config.yaml
num_hidden_layers: 11
hidden_size: 128
n_experts: 64
experts_per_token: 2
d_expert: 96
d_shared_expert: 128
hidden_act: "reglu"
moe_layers: [0, 1, 2, 3, 4, 5, 6, 7, 8, 9, 10]
router_score: "sigmoid"
normalize_top_k: true
routed_scale: 1.0
balance_loss: 0.00243
balance_bias: true
n_groups: 4
groups_per_token: 1
shared_expert_gate: true
init_std_router: 0.00653
lr_router: 0.000462
vocab_size: 8192
norm: "rmsnorm"
norm_eps: 1e-06
tie_word_embeddings: false
optimizer: "muon_variant"
learning_rate: 0.00916
beta1: 0.9
max_grad_norm: 0.5
batch_tokens: [65536, 131072, 196608]
max_seq_len: 1024
train_tokens: 553300000
max_steps: 4236
dataset: "wikipedia_en"
Below are experts of layer 8 (counted from 0) of a mixture-of-experts language model. Rows are named router (the router's row for the expert), gate (a neuron's input weights, with its number), up (a neuron's input weights, with its number), down (a neuron's output weights, with its number) and show model dimensions 0-127. Each number is 500 + 40 x the weight over its row's rms, rounded and kept within 0 to 999. Numbers have three digits each.
After each expert's rows: a language model's description of what the expert responds to; "mostly gets" lists some tokens that are sent to it at least half of the time. This comes from a sample of Wikipedia text that the model never trained on.

# expert 56
router:517417477484541510511475495472560530548500572421538473522461500535501559548427537527440484471446503504445432461456502496532558476509430451475508445560509476531470519438409401554437579552581503524578511502480475514503501481530486511478548459559507506507517482484506506529510534470491557499472441525479439509520536541532476465510472443526439514512543480514502504528488521473408578479452
gate0:460449533490524510476520518517530482470568476461461533488457550497489538446538517528440532529456422455527444498470531481436479409471560466574509510474510563530504466459542519479509506490446521561503435505440493581441508500523490536474577462498524489511472475496449550517416586457476507482499449583496431544465514518558469462504539512456509488525461581490546491554582506440463535542467
up0:508451482467496471472474521534525475438489487488467511523548430551394489519466471457511470490511568432555462457509442469558458504526445455469460399440507543489482559487495534465479530561484522457422548524510493450501468496451580487544512507498518406562454487465542420490469489528526532506499544431462535540477591462534498534498447503498433446531499458493540551482484471526479534492443
down0:495454428487553550488492536492529512482568467512482468495506425495452434460527474525528526446408568443436497497527452473484523475547537539429554532555483507423518526462521480504522496467496531467476482490467462525472503426441452541465483523516548503531480578440476543546526456406527515466502457581498457425498465457490442515479533489481493512455492646496524501504502507501448461478517
What it handles: Colons, dashes, commas and and in infobox fields, personnel credits and See-also lists, e.g. Event:, vocals, performer, R&B and bounce.
mostly gets: " largest", "See", " Best", " large", "featuring", " oldest"

# expert 46
router:539432490544548554529482547458508529574464530449547402535485477513487557509443463488463466440452525499451486490470485486480530490491443460444537482514503508513488524446535545538429492474577448516496470433451508478505478472442511523476530441580514538474550502535438472477469541490502584457502472557478471470466533517489397448507470499554458472491522469521434426489475546528468576511423
gate8:521483487569575437578487553477525585516453577504551492497524498461505503521506456491466458470541504504477502459451525508603456435479482463491576519512541498468560554526530551483506509505576488524481541530538542489550505532515458560494466502469525487455532449583457518536485435527493506408549559551476508518418537524560495505479403430500494569496524485505472504491554514459540473463485
up8:490528543468383489504571481482461376472549493492434470485543540558489521513477487529519550491456520479529513523558465542434515553490526463455442501404494492542488534464441494510509553517440567467530486480482494495515520479499552425518555472500489461501425510472551486530583563486513487585428468441498536497543443503426521514512539517510473432477464529510498450486514535479432516531501
down8:539576526521484467502623601510469491507499578514489509493547449517499585461557517481493455480538495512537480487410442483488536471559456502538501455522478496460520507433486561514439490522439553439555488441470512480531516540489459504501500507546516543584524473543494459511453464505515478463555437508489478444457444519554562516511514476510491574521455456485508470531458438542497445519416
What it handles: Pipe separators and dividers in Markdown table headers and rows, mostly sports stats and election tables, such as Place | Prize.
mostly gets: "|---|---|", "|---|", "|---|---|---|", " Insecta", "Gls", " provides"

# expert 21
router:515476483567537568587489583498500504493446524504495439471457454511518573576478411498491479459493516505476491466478453482538523418525461461499503438546495488518444504481540512460535498471550465524546443445510494473436484450511528535479526416503506532463528506515517464545481581526479515512533447547446499518473498514527377529551479512535510500445497416543561517554493556560455557446507
gate0:576460549521477514484419519443435530546419500563483407468508530452524484503488517529500577524487543543463476466384507510504482499491460495524516453532564513487427461592540498447522507540467461579538500446529560467394452461484496534499555471488477522479527435461439490482502484488511454482486472497469537481426543548472490550458452435530507531462488500537484496497487526507560517497467
up0:446512496482523460502583486533567511421536472434499579549516474499534509455484536514466428465512407486545500505560471489475502509500568523426514509535508557464567590469498549526455489503562524451417513514483473569598509494493530515542443543527533483476479531564569490488513472496468572510444510453545464519517481482553558473541570572516513561508494510467494537471493467467466492542502
down0:507476515507522544565477474494539434473501447441543444480455496526519523491485531454420440545443418442477465478535536493486478497530518503437454524473539528457390480474521548539562459454533459521455508490513451455506486551500502505473542489536570521508452487441499498572469535563546538542478489506474555441501501433488502487469481479456530542603503505466461487501587433561495431487563
What it handles: Closing parentheses, quotes and cell endings in tables of election results, charts and awards, such as ), "), Notes, Pts.
mostly gets: " ±%", "\")", " Notes", ")", " =", " Pts"

# expert 10
router:542476444543495538518495540532541499523502511470621500518539506472503575628478469473519461486513543489475455457505526519458504499539447500431605467525499575496402529459516470482463506499532489517470392467468524471514574464479502532496603450536498540455510520477501444492488515520481485504534495522494524492481520535547447446552478499539527510483494482432537523565461532597452517505472
gate0:504498474539581480484487481550553516479517503459557464548497492526457546509502483542479529465524518575539538505359520449547459452534548443446539458467464513483430502491560479453448556489475550532541437480494449469506515429512571528554482451504467446431528477463450495451520453569600515521507490527425534448513492474474476550552467492491529478465467460502457539483508446451506487477491
up0:505507460461458475485501566497514533481512519497489480538563511601538464489543498517442471520496570536522460568475396585492553476526476514502546497495467504515454459493467523551476488524500524486555516537620453520495526510566426516458562550522463547557416473505478468529467430476485507507466535548512553469483521489487535507535544477438490466550546473497490502441544525521512516383575
down0:446549523487451495509460562591527404566549517471501534505534485530518541549465496475477530563535496517489519533495516486452430560557526535520481495502565485531508516535531459522452504502565491491497445502531505512493489463443494475537467518528561469482552521438451550468517510560505484447580482480530577502408473538546504461433393537579475454500457553489522523495516472581526564461518
What it handles: Line breaks ending items in dash lists of names, places or species, plus clause openers like because, According, Since.
mostly gets: " co", " because", " COVID", "Born", "Since", "According"

# expert 4
router:524469457464504503518498567492536518510459520497550441450474529506557578569415460539491501399515520550495494503456497411455511474516467473461535490498531569526439516486493521477479502535515439513545470425440454491425526481501456492445533419519529519431488443530493478537528468589521571489531491492528461452432550529511460471524440496547530523489449471426519459528545512557437506462505
gate0:529476459409433541482494553496511425482456459402511463505475483468543525513501448472483438463542482459510532551460537493515478504518509565497603385474526495517583500468458456507458550526494524512509494516543508495502550459518537502494514471503512478503496492563515471560447460523477527476445443556477480528494511471570453530492472436436444568509543505494508565462616530574472509522500
up0:590513522505533403519492506535520516519404479513530464532505524490507538532480567462511506518512606529465528455498501493425510490500561428471474545500531473418502490544518451412488451555475478468557502522499505483451476486448411495442483510450498468448450509439463519487468423555447513512527553479452490474535451553465522464512475570533517499534513473471476497514427484426542533453436
down0:467527607509520510475516517595488471495579514529513511499478512564515491487469523502480417556537525593506473507489483551493534444531537539477604577494511439468501581452497558492539521547516514484506491484584457493536559517491517542472495483505494532506514467462468487438511507454503535488555517455463512559449437535516498518484570620505494506522509481564478445412444497470467522458530
What it handles: Blank line breaks before headings or infobox sections (== markers), plus past-tense decision verbs after a subject, such as decided, refused, tried.
mostly gets: " decided", " resulted", " tried", " failed", " refused", "Pro"

# expert 22
router:498464413484510527549485519437567491488431561422503446461523539524519581537428444518431489508439516507481457545466489474510543485529505433461494431621512501501466529475440490597500534545584494541564491493502517496492504511501499520500512468559493485456508509442482449495495511545453524524496439525424493494457539526556463445510419471512488472510476497509486448505525506472446545471414
gate0:559463414522512579470492537498573476493423499512547469510529495461579515490471474454492534486475534490502483472472548444477579534509452506507494518567462530495532491410411534556483471489583514507535515512516453444508433512514501476515472509506482493449472575469527444514514475481443456515551423527447510583525499498602435446446503441467490484489521477495551461537540502481458434471457
up0:529484446441495518488506477455491477522490480503447505478489510467606498520470391459464485457525535495512521531413554481443564531512525432527486444566494515515509500406465556607470516465515457482520496495543478465496466438470511530464535590460544522437467546477489484548540498486484489496527443536547464502454454512582453489448526504443463525418506496490566471517537439521505433473507
down0:533489531528579514530519525433448502498519522461509531523494560503445521549476487508569539441451469483450448471500515540467434448509493535547529481462545524480453516494592447489521533512505444526484551513427546495521442405504520481506520702536494500499540463540517514506498522497482494521471550482586499529507480543452520490545482459572502471514519472423507451526480479470487505509547
What it handles: Prepositions and linking words inside titles, names and infobox fields, such as of, in, "Headquarters:", History of, Dukes of.
mostly gets: " New", " across", "New", "@", " →", " near"

# expert 8
router:475452446473526558521500443503549528489483509512516490484581557451483554524507454448444496460479544524507450533498487429487512469507410456481531496642508461487485512467461511530482450565533500509576467451512503455490561490469506469486532459565482465529479461437473465479492509520523522501517407533453526486462549562505504466571441534573548529525485490469486406557521540490457574503469
gate1:397485559544526507474476507514425466535506540506537524547544475508486494415458466473495508478526573450528438440528503525469548495469508495478525444515493440468446468540546520465518511507527559439508498512492511452503519513489491545513488461550494509500502518443465465477526511489520582497483551536428599568439524455489451495474454445492476567484526474358612488512465522525494527507553
up1:453455536478536505464488460526511491564510573513537552519453483499448567412402528497510507513578559453479454504434521438538544482436462494495547468484522428512462537563533464498496472515497518425493450485483488572476520529443508524561487481513438527550505522457482525495501588473519487508489533514423614470521543479475494466434433529451481519476508484499566463550517497492488492444565
down1:508424481508517483488525508499490519572505502539481477562482486450493488550505445476504497556468483496457495489515382488508580514445598548507461474478509473494492451509525486489501537478434441568467588479468457565525457439586541529542521484584519443416511534535477539549483522539479488519541497481531533504523517485519600457539553474464489483478432555540434542472541522490484500549560
What it handles: Prepositions and subordinators starting a phrase in running prose, such as of, in, at, among, because, since, especially at the time.
mostly gets: " among", " because", " Since", "Because", " around", "Since"

# expert 9
router:523480433518563557570498491473550481550435511433557432509511498571508567509436458512451486488477524566476501517418478517497537461534417476482580487566552525521480524465445447551494520543588508520559507516504522477464487451504496479462532504541495550485532514536460449485499527473436527543500486505500423461475485514553462487507461471515473477471551476494497472516513532473444646473437
gate8:496563472515460463524433496460587517535554510523586562432524474470562507454520490484525510483470500463462439493488464520514450508519426437467521544464457512488454546458448448559483493474470513498568536450474487483497510521478521531543530505531520489550464509499480495503457481524421501480413514468516497460513479472535483530469405513482554564381537572520529525440572476492492579457560
up8:481503453599516531504409524455529489461549519457517516485570469528491483426573462489497545446429427508419461537501468534544465468471427448466531494498464459469495520534471520548521572469520571463472477445489437499480520480463522512546580550515567500484548494545491518473483552453465510516457557485502407513491523523554505534504474516506491492445548511539481515382510541555518530482521
down8:493532476468490540583518429530529494480480500490534494467479496434448515467541519474433572457451557505533503474488528457492587551467427566485511522474459468612543505521544464529513495463487560475535485553498487516457511521410507511465497598473450481499487508503495400530441502488465459465533426450556453509490534528505513511496476434489542433518487468562523482595523486551474487495439
What it handles: Column pipes, commas, semicolons and dashes that separate entries in tables and lists, especially names in sports and filmography tables.
mostly gets: ");", "),", " Although", " Since", " GER"

# expert 38
router:479492442537483510548548492475568479503467525494535507518487526530475533516457419496521467424401573531508431423416511491524577457547392477473534509558564531470473519484485423514475459479522526514562493480478424434521503512583566485473522469505477471517495505478518485557506484535478539530502479510457458521458561552518501509560474562563525489516477538513478472523563544517441571463503
gate0:439497488538422556539540523422517552538520522422437561570549439478476526474524462469549511453431478512517450411526513446495458491506496467511490441506519516465509537518505457493474509501514578509459544498483438530435508498556548512511557489532430465538457468489522508517577514474488441485556490526483465515528593550545505513483509524509484471516449462488521543591550586549456553460505
up0:538522486404533478473430500526473501508472496547535480438466475474539493479534555552500542510578506513523574584451546535531489506532498527499527529481524545558492481526506507463540474487491470465521464467528559473562549493422426537522484523483503556501500500458471537548482515473550556533511514429490508461474467494441442488522501539446581460485539519533504486445403472429492458634561
down0:506560536565507453472451511520551554529505484553562550446435537485509522544426505553403489445580501461489434474546492449466455463528515476493459519516454546536433515527539437449452468491509484468571530478524500479520507515436476521532560446378511492492449476486417440460487439478485564555500518488489479493529508520449461537471595513487502523473431526472494509488507504503525535485473
What it handles: The word as (including as- in asylum, assuming), plus and, but, or, and articles the/a in mid-sentence prose.
mostly gets: " as", "As", " provides", " becoming", " provide", " As"

# expert 37
router:455421472470533529584535541477531463507464541463471497513538502495506519516478521471470482442492539512433453539459496424485526501524474450437527472559553551482474542501461545541498545526543521483519476489443517472481498402481462558524584427564555524440476463459473541559457518544451533508527453556508544524493568513499489401527458510513490516433553511430499444558486502485416535499501
gate0:428484414486516451474451574501463528450457563525482510490518587506490479477481463464403572503497501481454509563523532531458606528508443459518500458558457530514473543476492471533477534486471489480495429452491471493513472495557480546518509417529522563522459410502483603504467469508493487431484444483494409497470562540509557541499508469531550475465545490474580519512495466493468505495483
up0:467498528475470482507444555452496471494501508458498476453575521510479465564463429517474518487472518559540436540527553594489570537500526386515553450472451458507517467477518419490518489518435512462547520443430535489544488509491472535480540530558527523585481464504513515523430459529481561482510462531494578544458536576575536543484544462500596476474534511464549504516528502455497522470506
down0:507558447550509506471472529467430427517495512537491530507470494498409546451595534478464486464522452359528440505550487467495441506471467498608441495526581452459546562583428499497533489440576507490476520517536480554529504495524474455452425488485489498489473521528504549515504492482469558518539477535512514561482496472486493479492448530530526507517554491506515541554523561509543440515516
What it handles: Articles and demonstratives after prepositions or sentence starts, e.g. the, a, this, same, the following.
mostly gets: " this", " This", "This", " the", " same", "The"